From a checkpoint of a small mixture-of-experts model trained on Wikipedia.
Experts: 64 experts in each of 13 layers, 32 SwiGLU neurons an expert, a softmax router.
Below are experts of layer 12 (counted from 0) of a mixture-of-experts language model. Rows are named router (the router's row for the expert), gate (a neuron's input weights, with its number), up (a neuron's input weights, with its number) and show model dimensions 0-63. Each number is 128 + 24 x the weight over its row's rms, rounded and kept within 0 to 255. Numbers have three digits each.
After each expert's rows: "gets" lists some tokens that make up at least twice as much of what it gets as of all text. This comes from a sample of Wikipedia text that the model never trained on. Tokens count by the router's weight.

# expert 40
router:120132166058133106133110149090127147104112105132157099135070110097115140095113116113127178165143123155148138113081105119154115122137113124156145119145143124143085128129121169155109167130129122
gate0:146181130138132109074100111158122109125095109111115097150137163089129130122098142117147123168116132122160107122122128139085176128127110145168105145139190118106142096124136143134116137150144092
up0:161089124110130140185135131095168147119108107145185146085157118138145134134146101110111141137158098128120149136141118146124127120138137137117154107100091147166137184160116092102136121137122165
gate1:151143152121127140149114140142118092141145116137115117111136115120124166139095081112113141142139130148131108138144123123146168144146176127133152092109139127124162130116122127123116165130130146
up1:095128159103116136161139146114112116134105134140076137124102110156143129175096103146114108145101091140094141144131154134147107174134157161111140129121149128087139150153168088120135127181088162
gets: "-", " the", " of", ":", "|", " United"

# expert 59
router:126125143104122088148119139109143151115111124141150108146107095116118180122103089109095152163148108131142144117108116135142114105146106101166162095102155178133120095095103145139116141121136115
gate0:117140130105114114117106134157124131140117081127139117172099087151134139110127193122092117148134108144119116135151112093130137093105123185156136100135176139122099115172103128065121119133116159
up0:176109172152146125141111087095138150146094156119136148098137134133119150109134114172120150122117136167128139109170125121150140135151165161107081139118090104134141128109142142180173139132146109
gate1:094135130106089093165142144106143128144142122166158129140082086108136153121123109146120143130160108128135126096141115110110120108128141132167158119093088144113171109116145120099147122127156116
up1:128119100129172137121100130120112113153132141135091130152176149148147111091138171135094099126075178109099125140108176105146121130116134104089073129140123163150103115134132113144120098126083102
gets: " to", " in", " of", " at", " with", " and"

# expert 2
router:159146137107121111160108154113154145081120114173135099153094110096098149102113096131101144149128115155163147106076104115141131102163090087130152117111157152155106103115107162153117154138155109
gate0:138096112117107143139133093140128144116134126178146115181114150150129159151173155129115117172064103143124137127085120123103116104126152155171118103115126158115127117134139178134133101152112108
up0:110148128157129129127124150142131159088174104095130121115149127094157151160159136141174109078139102126130123143151114142149093099137154151110144127138142169140143125134103116165145158114110124
gate1:130124048173139131129125111082145121149086092141141123101117126122128119117118101129095133165089106146159105129109103115168104146161144115142089122122087134165125093128092138159151118156151131
up1:082155167148111113088128145100138118108128133170115139098180144136112155124129143149162113149145136135176111102130130113098101113139119134129126118136105141124146100126143140131141153122148083
gets: " |", "-", "|", ":", "==", "."

# expert 30
router:141134111126124119166097114109129160114106107137145106139090118098083152098101111090100165142138108170146169116115091099166110109149095099157139113113162152152108102105102170150106133114153112
gate0:111136111109103142158148104131074093153112141136146104146116156146112144087105135161084146106122081079152157132085107135162109120116103114135106137133158118153128097106125109096150116185101089
up0:132151106146083113122116120140110121094117158111123072117127084139105077117123127120090124086113179101152142090118108166157103126170140152099110118116126124149160128151152117103109130169140063
gate1:129164149204163103098125126147137195119123127102171139127109186100107172135134141096129142166125140154121111112110115111141099121125134095112153112138125165170113139135138152095109121060149122
up1:131182106141117081130166141132128170100128134160194126117141147120104144134105145124125099144074141100167115137146152157106127134120081129098120122139094131119128084104116097136168120121149115
gets: " he", " and", " was", " He", " to", " who"

# expert 38
router:150124127090124093132110119109155163110103107154136107159100110112109156112095111112106154157147125154133155113107121091163093101141116111139145101115154162152116092092092141156108142117146096
gate0:136090124117144160098133113186162102082110142145123146117146121134128136152117165098118092113154101146159098136146108162121143126125113126110084124088129187129158136096117110133139141101108113
up0:110145166124136140135129118084133129119108104074122108172129165154094123126160106145083114108126120116118088141136083129121153134135107134144133106102134094093104171165152146113139103128151179
gate1:156132156068101069147143130154117091142122100117152143105132101141174134094135152136108122155095118128132126122129125087136124106084131116122095117134147137127120112121088150139138191127132089
up1:152150123104079076142163104161079094147097106108143106126139124132134114128118146132127095081114100108149080115121133102154124143084170089119118135123122148132123117176117129176099187136140102
gets: " of", ".", ",", ".\n\n", " and", " with"

# expert 42
router:157118093097121110126084144103147131109110105158151116147089097093094143107112112121112144166134111141175162092106110083135113104149090111129163091117144135128111102114088168133085138094144115
gate0:133142139142149154087122109154129100140159147138138121122132080103111142120116120124097121106119112152148153103158097150125101061154086144128124140149145130119143120096108152118110153109105134
up0:136140105091108122177141108142146126131119129114170128110143118143203139125103100129170113168175138159110099121102136138120158143097141142124104149060122152134124103120141109138119084132135132
gate1:114104059099102152149112144136071121119106128161119154097131127134077138136119148124143120175105130144137128104087146108083131130133141118108118096110126125107085099155123130143125166117099116
up1:123176152145152126061148090150151088106139091108109169164125117120130102112109134096114146133133127109117178137124139165095120115091125100148149135077110062097134108089113150138118134161148126
gets: " ", "\n", " |\n", "0", "1", "9"

# expert 21
router:152111168098116086154103116098140138077110099154139098129081110120101139096106130105131143147132113168165135103097131108148107121132102095154131098107159148138107109117121134141112128125165125
gate0:143081117101129076120124079088196141116107131147138137138121168132106102122138137098109108128089114134147108119095126131140110132121110162155150089115115150089128081115113105114117102126133122
up0:090138096126163154150157118172079085101150099137122135162106120134106113127129139136142116153115153143118112130155138151124086129114101117141133102132122149121070145113115117154117179169139137
gate1:135116146145138110117149093151143125113134100096182119100115175141127125077095135097115132105144095123164128141126134128108146095134127148125134095087154112098105118149134162102125136135138141
up1:164174100137132131082125131104164110122125150163125113140131143143173149127205146159107080125106130146116134116140147122170100114128093123126149143140078156155100153109089105137139140110129175
gets: " |", "|", ",", ":", "-", ";"

# expert 12
router:135112134094116091141120118104138149114091105144142106145103122094111162116083104125109144153140103158132155111106109114146100115156107121140155112101153167156112090086095137156097140094144110
gate0:141115108116134109126136110108088151157132133110124083136120138112113121140055098161147142092146102138108122162144094140102162143135165116133174124106155120090168181087147095126132135136135146
up0:181126093119133110184134097118129170131123074127093115122094116135108127166166140128122155131133086127135159150098132129118133096113106125107142153120117137137140124151121171162132095120106167
gate1:124109151099139059123145139131127076102146131113123123100140120129112115156134125152126127119140122162136060122114112112139142136131136127124103165087144172154116133061130124077089143110136108
up1:154129138110085152123103147113073131102152146144128092134122138140114120179175126130173093143151149111149148140071144158139140126157105114134149126177141140163158132158137134153159104124130149
gets: " and", " of", " that", " with", " the", " a"

# expert 57
router:161096145118124097132113131106157148110099112134158091155110122104102133117093087100114146139142099150153155095106118132133113108147081095123164087109133151127122129100114147178083136117155118
gate0:145147140131085123150144122075098139093127123169173131111171139129139129164142093142104154094132110106118107113129136157150110121104113113114126115098124120118126157085136121168115120138098142
up0:196057149111137169152129095131148120126159117122125144150145126116141129148140119121094157131114134143121082115151173144139134113109112144105109172120149163127107117107106104115168146131127138
gate1:167105124152105148123139106103171080156110111113117082157166176094107131153123117118163100108163122147107140118129103136138189145156136129109120123127104145103151153118129088159106106099124111
up1:127117135118102129155179153142197126162133169123112075133130152141137119136163109137144135122117105132110121130083132158130111138115185101144154121172087137138142111126145196149129108114139108
gets: "\n", " |\n", ".\n\n", "\n\n", ")\n", ")"

# expert 10
router:140100135092154099135084159112127147106116101134148132154125077114110151111099095112110138165158114173162147127101123112144087110152091109145155111081171189136110109104118130141135136105151113
gate0:125166119122121143158128131075110101131107132137149189128134133141138116098122076112114127103128168110145154154133130135109127134131158109137130120084151127106084137122156154136131137128140124
up0:105133118113106124100121123115143090130096152157101153135139113141122167106140097127144131151118143124093117155089131104140109094124135127137125113075122151141092139127127127141074138113159123
gate1:097102077129136128088058132124164150150111136158130141124148087137115155127125104148156122163123102176160135128136102133145114122121158131175113133137131089121124098098117131109141086107120141
up1:162156150147148157144137105133059105147124124099115129140127155125110085124113144112092171096117171116091167136129119122098166137132105114093149105170128135109147131148111150150106147128132076
gets: " |", ",", "|", " and", ";", " in"

# expert 43
router:146108154108145111142103151102170114099086107142129103139080082097123166106080096097112136156144118155147151110105101118148126117163073108137160117130143146132083113115090169136095141112126103
gate0:148129124108105128106123096174120126136080135129111126113084116133156149112096053167141137095136097132146135114091117165122121126152125126175120191098144133102126122199111121138125099097146100
up0:156120125133144177154133130116128120101067115104119153114147139127142143139147156151080119145194132144139182129152138093109113156125083126088083101150143129139161113100131144167108117110148132
gate1:112110097107155127170135125126115141135136136114157124129152140132131118131114109105124096134136180141136148114161076128149160144201077103167135112134138118123056126091082126119130122084074121
up1:119146132156131110155124094145106128103129150119181109135173134105151112144129147115092086086127137122121154123129101174129129139169109096154128112077135131139067096089078063124112128135101100
gets: " ", "–", "201", "200", ".", "-"

# expert 39
router:146121136086147109147118154088144138101093115150124104140107095094098172104100122123120143154147105148131157125105119105148115120168081108146174105140165143127123115115106150132107155129140096
gate0:100157145125138105181144147114161082121132099148139137119142117139098121142141104104076105161107112144128104109156138154127155100165104112105164124154138157102115141100130118154107117137118103
up0:138119117168129133114133118129104151116105116079114119096114118085167179121186129115162174104156156119143100142133120149117117156142123134099100126145117134118086142136177197097104130164131125
gate1:132161145161163145079129125134133138149116175122110143147135153127142171127110133097135117127129147161128151108128159125113100074083126098121196146131128139065156114141139148118133104132116069
up1:142135112145101088126136130129124150116086098140093113116116157096147128127162146121129172137141128066136144140106133134134148152144095185123066128094161175123151097125087130115128125145121128
gets: " ", "201", "200", "–", "202", "199"

# expert 62
router:177119126103113099139123163114133133112095113171158116142098120094095166121127107108100136130172100143164127109122133121145092119153130089160144109121136150148118105082088127143101150112182137
gate0:178145156115110123120109155114115137096142121160140137163110115153109144173116137082111114139162107094127126106094135160145126133154074084132135171151107111128144127137084133181108096070120167
up0:087133068139123145148125142121131115167123144111154104110105148082138128098103128129140149106106108158146126107092108110155088176145135105139125127148104073150128101097141134161135098151125142
gate1:106148113144147087113110128155135141128112107125106112182152120165113147155135114109119124111091054121175077164114160155159082109172149122129103126135142143166126167109146163132131153125138155
up1:110134140175092123121077115145126137132136057141128157180134104168136159150096134145162112142099114129177091146128185161155140108115144098117152169126127128111110179133135147095145146141153156
gets: ",", " was", " is", " were", " as", " be"

# expert 15
router:157140141099135087130105147106166152100110104131159106160099116124105139111116120121104153158136108133142148097100112105132107105163096100127156102126149157140102107118107172174098139134139110
gate0:097180135114151168124084151112114152137150103138142110100158094135148108121128139103105158103111122143138175146094101125158123072155120115141137129121109174089120106120170184136142115149086135
up0:176139103140128108089166128132091088113133091086110092130114079142138131140115132100164133192085138170113144076109164161096143087123163163126112150105157132158136136149121143085131088102178118
gate1:157113108112154118113100194138162163141160089122078124103119130138081143104167116090132087116142130143096117138102127095113089123137120129163139155074119138146114136152108162143101164135122091
up1:103183142122129108109164144115128114111131179139150097141140149099142146113075128103160113151153137119119133116141118100155169102132142159034119133194124147126128122110155101081132121118122119
gets: "\n", " (", ".", ".\n\n", " |\n", ")\n"

# expert 25
router:156122146104145120147102152089138128107124103157160121145122119106111153108102102111105145173156090149152168125071115107174117116172129110133158094129159159149112121112112173137130155125149126
gate0:146118161154101103144152139094146127090123140153144127133107118130110152107179149134101147182168130127130133154114153105147116135163103158131105115120103111149136158128129105119154139099148147
up0:125178146132132166109115119136114147148120104146145116133125139138093110121096091128090122151115119128152106169119127170095147122097142115133095132079131100175132148130125133142170127129153154
gate1:158151122095123135120091107127130115109149157113132118098132169138168153166099117074103120154082140153105139111102125091143139116098113117088070126103106147100137148098137125082142125098141148
up1:127125135169106092144142161155097105128135102123162147087124090129122125165125139168145147123092143129115159137143118077137131144139121130141158125103131119165159197172127108158119171095108155
gets: "0", " |\n", "-", "1", " (", "–"

# expert 24
router:147131156109129068149095135118135153091100116143129120149103100101094157118104107111082143131148108149149147104091130106149100121166101108126159110105154159168104110117120156126104134126139108
gate0:137127159115104112126123131159144146118148128112139132162128121120086147159097129128086087104150129153107138130158158090152147162123096150136139162098133166112119148121139106119120170139129134
up0:140134155132180147116121146135137128109192150163127130182161137085131125112116116095085140128121131138072112095121088130155148156132103125139146151113112151118122104164125114100173099114116128
gate1:128185136116095085132090149138144161152109148146132127121126132133128129135135119139072132138165137121111103097117134126162092096155134107101131121140183170136112123157124171122131095125111133
up1:109064131145165168116164114098122064130131136105144127129126144111149093106131110118136140170119140125164174120131100125095142124085105163125165119163093104110109117113146118100121136112135113
gets: " |", " the", " for", "|", " as", " by"

# expert 3
router:142119140096123107139114134086135135102104120156133117153111093106117162113098105112095141146139103152140150121114105090153106119150106115144168100116165136142106104113115168143100161108140095
gate0:074128150098089134153143111110105155112136110106103138154103108109128146162136115126124129096132144145122125103142123094131106102122128129168136163113123129117125115157135137145131134167098130
up0:117109128106144169101145122116087104114109146150114128150092151145130073157097103141120143085129141129159138109148099127171146106106106115133120182112130117125146119136127135105109144164079114
gate1:129130146139129181131111090079090148110119124100093174173160091172134099111112167107106142156176137113141123126115126123105094108091139149140136115135135112125120120185166122134151137129131121
up1:134154175136128124136134127121122156112129169117113116094106185122149090108175148146121153109135096119123117119104163081125134171139144144173122131090166124159117116150139105135106140161175144
gets: " ", " (", "–", "201", "198", "200"

# expert 47
router:172121158097121081146109153114130140080121090134145128145102108080106140110115109095117160149141104160142139115104110125160108109130110092147137107125144153159109119127106153150134153102154111
gate0:119111106089107115076106180171175096101197124155120109135114126099135151115135123132147142147150133152137115094096111128137127098113105111132130146089123155169113105129091137134151158094140119
up0:104132111085086122095112165133152107110168124113139117078098157101117113130151088123159130151145137142164102140097114153143121117098126115127142149135114128139085128138108099161138125115160126
gate1:148122134110114096108129124176151161078128147160093101153112140087124155141131089137116109150122103085133099149113141126100135097104087146129112087120115163134129127106114131131154165164142106
up1:142163142136150120114133151113154081092148123116139128137157135145163132097131139134134124115155160114153113133168154174155163114156126152163137114140126114120090089117100178147095153116142143
gets: " the", ",", "-", " of", ":", "|"

# expert 61
router:121118156122121080134081135111128127114109128139144088139101114113088168091119112086120148152155117151136146106110127115153112116146118103139147104077154153154102106088126149133117139136145118
gate0:108135111131137138115115146149143159087142112117155125110127190133151116140132089104137131108112126133081110120094107160152126138118143077132134159103108079115129116117124122161105150122135101
up0:084118120095120133100180142116159155060125130153137112178144113118142130099138143107166136137120190139177149124111121091136118141097131123118107136139153118111142142112119163151103123137110115
gate1:107135123137134136117094126142105117146131109104129094102097190088105107131124185128129118143144119146124120121118099130157115140159145098125160105129147159094139134130157162098122107174116142
up1:145122184158158110140115133084139149113127091139051131145114135145111135103125132098119128115126112129115132127158096117136132112086141122121143129168128108116118183172134140117098150119139121
gets: " in", " to", " of", " on", " for", " from"

# expert 23
router:152104133088104122142089137097134132108108110149137103150093113101114159110098121112111157166164104155148173090090104112140112098149101092143148092106171141138109100113119146145123137109158121
gate0:155130102131149124154120136102122153146090112140075124123083157088111109107119145104148177117102116127158181095097100124115149161143117112113112131113153110133142133116124162150112114149118100
up0:115131108143082121148120134148155140105120131130115133084136088098166112179120135148137127127134086090126119156131066096140126118149130154184106117152096111155149113155131137142162142140065114
gate1:124099092143132126126140142124127092145119151106112102137124167103093135144133131140109175163098125118132168099096162126128127101148091102152145106123127131129094114150124144145084098116157143
up1:073134107057116149131159151167108139130131148151098134114110159132125132103174100156099154149087179071141091117113137114128117129150149203117129145132105153110110111161120124130133167132116112
gets: "2", "1", "3", "0", "4", "6"

# expert 22
router:173116126108142105132099148106152114125109107144161119159113121121101181095109102103088161150160113137142135105123109104136097127181121099149153115102138134130112098085093138143115132109165116
gate0:122112112117070135181134136133170091109098124131124113145113165130143137141134121130123145144153148129125166179165112111140118128139105140142138075092108104169132121097146110139120112137117088
up0:097136139117122122109131128165122106146158116111157142129086143144141090152117130129102090172134111107128106159152117091137117152155127124154160129139179155113163153141156170134196095142138096
gate1:153123114128098101117108118167155114162154146112151132104147103157126130125126173129113160119176157110154092149105128096134153116151149131121114134112105103110073080089087133128090135135131138
up1:137125143141135113167131126124142171127154092092134166161132103157131117088126148137162116125116122096103145111129129143116150142141140115125120140144125139095100096137161096093109133168178091
gets: " was", " is", " were", " are", " be", " not"

# expert 34
router:116081148106088070123127147111160168110114086153144091139095107122120178122100116122126144141147105139149148077109084124137126119145105110159151104106122183154115088108117138176115141115143118
gate0:161150104151102120092092139147111106117144136123122141152120110136103174124133077120132153130128152153134161148125112132138197124117082106153086147141098143149154120133151125146142142089127138
up0:156130090109148056166129160111152101142131120114119108124122110159116115147119151134120119139172113140080138187136098123090130135138130135140132124064155173179110149102151112153135172111126108
gate1:108100166183130120145080145141137136081123089138161120116090156126107118117094115124131080111122091122135150139153103143085134124149132139122153098107134146113085149129132104158137093126115108
up1:084144132190142127116063113104120136101105118121146172094080139119121112125128111119103130127123130117141135155184123172083156122130115122115125083116123153096061132142161076148131121125110118
gets: ".", ",", " the", ".\n\n", " of", " that"

# expert 56
router:143119134095159133130103158080138115111139123156139119166117119116129159097105111111099147162168113132145189118071135118155114110150115129141130091104168150149119118122110121135108128107158114
gate0:134125131092173116115161125063151110176113133084106128167146097128136148142135083123092136122159128108121152119093125132136142144087097147111087123134144144143153134108134085092136166146133113
up0:141153131146172151153130128129117141110110119097153119134151155135109133113118115096184130125124109109100121090143067087146102123108154118103107182153126105157162133130151076092150142126126101
gate1:127130154129126111113128128105145101141141129136087099134124106138154174105131115134144099087132111105120146159111139144160103147119098127118124118147142132148106100122111115092099110090118140
up1:157147079107107177141125129123141105103159170116139189131099101126106103163092172132161153150126136144120113110119125117136145158148134126132145149079120117148118110117117111120122148180113131
gets: "0", "1", "2", "3", "6", "4"

# expert 63
router:164123161103159130149118157096126112114121121132170111155121110103123173110091093094120153167151098147142146095113128113139117087166111093148163107118137137154121104095112147140104148138138097
gate0:137120123075138099114139100170131116130138103105162142119155124127153119124095117106124075139127145106144114146093095092132127127084173146150174101103151116156103137121114095153119109093143085
up0:113093106141126130129150145113120119132137105143136124129123140095134109148124148084131116100155132156125161118129146137104114087155125154139108166145106070153120140141114109163181110143135133
gate1:128140194097149141146169141141107096137127165088142108150148122102148122145115122105144126103155138114115131102125177125120101095125139115138149109119119132133130125111111139116097128091120121
up1:148113082108122111104109138140159118101141119128112141136145118126123125147126132129118165120129102124096110084129076147123138143107193150133152192119129158136144155130098120122119137116147116
gets: ".\n\n", "\n\n", "\n", " P", " p", "c"

# expert 37
router:126108136118131129124104157084132129120107075129128095131123108110119157085091127112118173154156118161144141122105115119152094095146136105179128116107137143159131104135117182155135182144153107
gate0:107105153117092135115079166078159103139101129144127052111170133104107124139111122133122134135143117116114151187118112159134112133123102155177120151095139133136182131117113122155161130149107104
up0:163122086170129129098136141160130159081116134133108170127138139162117090126108138103149143164123111116157103085103170093064096128125138104116134130125140117096102125099175183185116148102144131
gate1:157126131106139086133149158145100107120123132106132139154135119136142139109139139107114115112153160076122121148122129137130160094142112187172123107153135151119104111158115165139167158104112102
up1:131160146163098160108120127077109139121147127120129140121133155119168097200093101106143160116092113139117132128126097126137108162114132105099107098125142151139117098101117062076074112165137146
gets: " |", "-", ";", " and", ":", " |\n"

# expert 27
router:157124137086126125152105125078153124105105108135137094141120103118118170097096118103109149137139098146135165118122109127147113110167109106145163112103178128145120113133114156143124155125129125
gate0:125119202143103172121101108069109140159145149136116104125095140113146110140166145150118106118130122104106121118137126138162138120129113152187134152084129151105109130139141136117138132175135098
up0:150127153094088173131102122100128084140179137133142133094118115122145084102139131148137107085163137162099140138089130118123150140113102157160174159064197146148131131129142127109120127120126156
gate1:145165098135145139138127123124188133165125111115164182130134135117141138145115134106104117121120144151148151143125103103123159116121127141084141182142130122113118088105164141167174116151141119
up1:139109135137099150109123107152130170087156139139147136100109119102146113109120154127100134111127145154123133117131137145131122125148138132106102142119121138104127141153074098095146143096123126
gets: " ", " (", "–", "200", "201", "202"

# expert 44
router:139126134119110120160096123118166141092110112130141097136114106099096148094122110110104193147150113149143157095100112114160121101140097115140142136137148147158098120124101149172112151114151126
gate0:132123117141108143137088124074126172167132135108112127135131150139111113104151114103135110088155139124137127142118091163161126142147136122147096136158113123123094108110129160139159142144102142
up0:152171137140130129132134130112172108183138107160121103140143136118091126090138134124121126144131111159172067138142123152126124124188134134124149156130085104094126149147099145114111111149076123
gate1:126138113086134101133100107126153112108148073096111053155091146132130138144135130128183104137074096108134160139134128089089110128124109072131129147091137187118124118154137100140133130165120101
up1:123127162128153091101162162116123109125101122124128094125123124154143142150159106155115155128096159126115117151104106146103158140124109108126141142183110102112146112117090158145118148135079135
gets: " the", "-", " The", "The", ":", "a"

# expert 17
router:166108126118140110154096148083107131105100101145155112152110090102097146115100090113119150161159098143152191114091121131145115105149112102120149085120132136132095124110100137138118150120166128
gate0:164162149120131106150140100120106151118139145148149145102141142139087124075114102112119138129129137110153090124121131164122151097129121126142107112082105117145118122114120169079122154121156102
up0:119072152076102148117118169148123114130112131134139150103131135136131178137136125142151143127177131150066171121143111094072109148110106126124148135140150109147152122134133149131138141154124139
gate1:197123127113093116109118152131091133137150156154117118127130123142119118164151150121132116138176129160139115086087089134131140121148118091128145114111151103147116065116127148125082080145171112
up1:161102130085118123125120140156133101152088182137140170182139162135109088136176114145077129143155113080144104103146105096142132097141164120121177168070148105116116129163132124119115082119172113
gets: " |\n", "0", "1", "2", "3", "6"

# expert 26
router:137122153098136104149104145085132134113100102156139107148104094095113156092112116119119160156142102143145152087104120096146098105151108096146157103116156157144108116114100149152102154114134112
gate0:130103160099121110155146126140105122133165130111110096117119113162102110129121110156155154107122097142127135101117109127139080081124107108123146107095138132170140135147152177128151142131128149
up0:102119116153134124122118138095113115151152103133086109119172135076109127143125122093151086149128070148160100195090165138108145132114114117147129082110102122144142144085108147148128123176141129
gate1:124090139131112152123088118144113104143106123176102125093133120085165145086144161137130080152138110147129138145113089082148108138112115176139126150090155136114112159137105130100107117148109081
up1:104161127110139129146137093135116180122142141134106140122121131163114158169087108194152112138177154097158130133110132128174106093139134146101126142108113107118122114155115113108165117125152135
gets: " |\n", " \"", " B", "\n", " R", " M"

# expert 5
router:151119142097144081152080120107141136093099122161130108162103106098124163100098112121111154148141099165140148113103126099147125104145074093158167111098173162130112107120118139138117158130142125
gate0:115094111114094111078133100144125141118160100107149127182131122148155112161107080131135139116099087093152133144084166058142153161130128099103144149091136122115132058119107127142125138173121167
up0:113136137122159136176113094171139104117115162101118131149181132106115163108147161131126173095139111124104111140159127113117100113135105142090078131193132130119158140081123118126092157125129131
gate1:128141127161121103140069138183099156078138094143168103146122153182132131138093104146114102119138109148105109139109167127153124130141114111169158154112089139106155123111153144135110068172162122
up1:125114120137137157149117126122105104129119137110103139121129125104105144150116127138136153121143123105107183128153131155150164164162119178114162111168128130132142108113127127116152132117117145
gets: ",", " |", ";", ":", "|", " and"

# expert 7
router:155141115084130112128099142112127119104113121140122103154118094123112153107101134105087168155151099176131156132090112093160105072171113101135168097114149131158121116101098148120094146137142117
gate0:158141127125154109120196096138127117104133124098132116102127079153127143122122105134113143142135170147124142157097077145118124110149123119174179141110136076148124136115086111115085096145107093
up0:149131161103124149120106133114138098116105138155122123150140103105157146127138112136104126110144104133164099129144118097168121176137141143099097108118138151109101144115140129125136152140156155
gate1:112110140143092099087104161164143106113150108110100087126165117110135111125093143123110163136092131120144113075154081134158119113168146126145115123097112103106125165155136119143144133178140119
up1:121167127086129115132165101153110163119129122132089140152145137157135115080153124104109108147161119099146146154109151141119128125087141143133147122127139134113117121148150142138084153071158116
gets: "0", "1", "2", "3", "4", "\n"

# expert 9
router:135113131114086116128087141107132140100104104151137106151113110115110150105098112107122146155155107140148143095099112095128118112151113106133142081100138134136100102093106159142106150107167093
gate0:123144142130186142109168120127117145183156102116127097125131116142134099134102108141097159140133121109096092109124159128107102094142144155140131122149111122169115110133153157101069149123163138
up0:124140156136143129139135112107136157176117124144125119087136143103166124122113121149112150191166120147158120097113177114141134125129130164146098111157115094123113100148129140115119157067164141
gate1:114116169134130126113095159121177124096132130148132123179133150121175162142094124146103163136131097166123125120156170142143120128166126165159127111089136107173111152119138206120134124114152117
up1:109111150120110112111149150119169110114143163121107123173133148170114140092102151128097097135130125115158109121123131140100092139158150129159124110083121103122104133124138154109116097128166117
gets: " for", " of", "ing", " to", "ed", " in"

# expert 54
router:139124175110144118121123147103161125114092113159173058144109102105087116126090111105136139139139108147129153090065079127141094100151118118144167091137139145142094115125108140177113187105139132
gate0:108086103148110120135143143168094151135148130127110114101121115119065124152093060105099091101182109119111123062137089130119099135122140122152142088107114100089116110121129147175141125137137145
up0:146126149141114180128121128093106111083114131100098129144131084114167139076158108192136136151126105113134122133133103137109147121171127123129165120162170119109112149129136096129176133172098117
gate1:123102116171138120137108074185104161107177130116127105129123142114105103123128147091163127100140172138106126098097129149102109045153087144183174124137132112142121109094125101134137129131160152
up1:100176162129167182134134116127177090107065103121125154137136153093115127120108140097156104143145060161160139139142119098134136147113096108141125135141102137124153158133146131142108135148160181
gets: " \"", " (", " B", " G", " T", "M"

# expert 0
router:152133153126157113126107156108153127109109100145144115145104116097094136086108106138104130161140109156150144104124114134143123089155133083138127077104174165160107109110107171158122151137140101
gate0:143122125116152136175119160131128163177144130133119125128154113108160093112147142091125128127129155134106129154097132127124111111140156136087168172156148158135138092083154136121149146119086102
up0:107104164159136092124115121151092105119134149108114143135148140117101153152114118127137140175127128147128119095126160125142093110158142109091141137104156123080103204130129132133085116119180126
gate1:113116123127130100097130140117168126105135158106146148103132121158124193102077162149146133152127107157111125153142108153118076117128094129148092072096119140165136142168130181197118132125163125
up1:107089123146152123110110172105119103125142128102118144086139144121106198116083147144112135145099105120105107099150096154109103107109106117159091059159129112158116114137157113148098183157127124
gets: " |", "-", " (", ";", "==", " de"

# expert 18
router:136114138087106087163106137113136134100118094147146109143116106101116175104113111104112148150147090168131146098095101103153112103170100107142153092116164143144119107098107151144090135128137116
gate0:138106127098109148145109176106127138109116107123139160103128132080112144131113145125127165092131153171103080140137085121147145132137117133135122106172129150117134164123106103130085132110129084
up0:134135141128156126150149111142160065123124143107138125160086162142133152185136074136135124112098090134150152105157131121152141098095119123133136159097122129161135087131093158133141119123122131
gate1:131122134113114131097172158174131078128093115146130099102122142191150172138131076125090130132140100156114119116117110137130161132119129131172139107105131168127107118134121104130081135089088130
up1:139136144135067084090156133117120096127130130124124154145125087116103087114151166131141114157127101152119108130102116137143094148122152107146114162137129096087131126120125122088121144130109106
gets: " the", " a", " The", " his", " and", "'s"

# expert 13
router:139118123062115095136121138114136135112101111135131111145094113106117164115107112114123151140148101175133164107100099107152090110169109110170151113118144128169119115098104141154088134103136127
gate0:157087115060119118158150113144154123113078085135110102114078149120120126163132146131151113117143110141097186109128123110131135128134098102121121176111118100166114138114132114141103107117140124
up0:138127109107143111159077133116134115099147155136118121127130138141105112135173155131134094129167175131186153098129152126127135162116106130091139120167110118125138145156134098087149151089149122
gate1:133173105076127125127122115137125147150147123119127144165129172147092141137107125114144148111126159125147200102132117131165084168132139130123164129163110130113132116087128102130130126121137144
up1:116030083132050146089182089108101250133124101103149094091121126137149157155131123145135121122122164107112133120094115168141152101136108083127137145157118124123126120077114131134146126133116127
gets: " the", " a", " The", " was", " an", " and"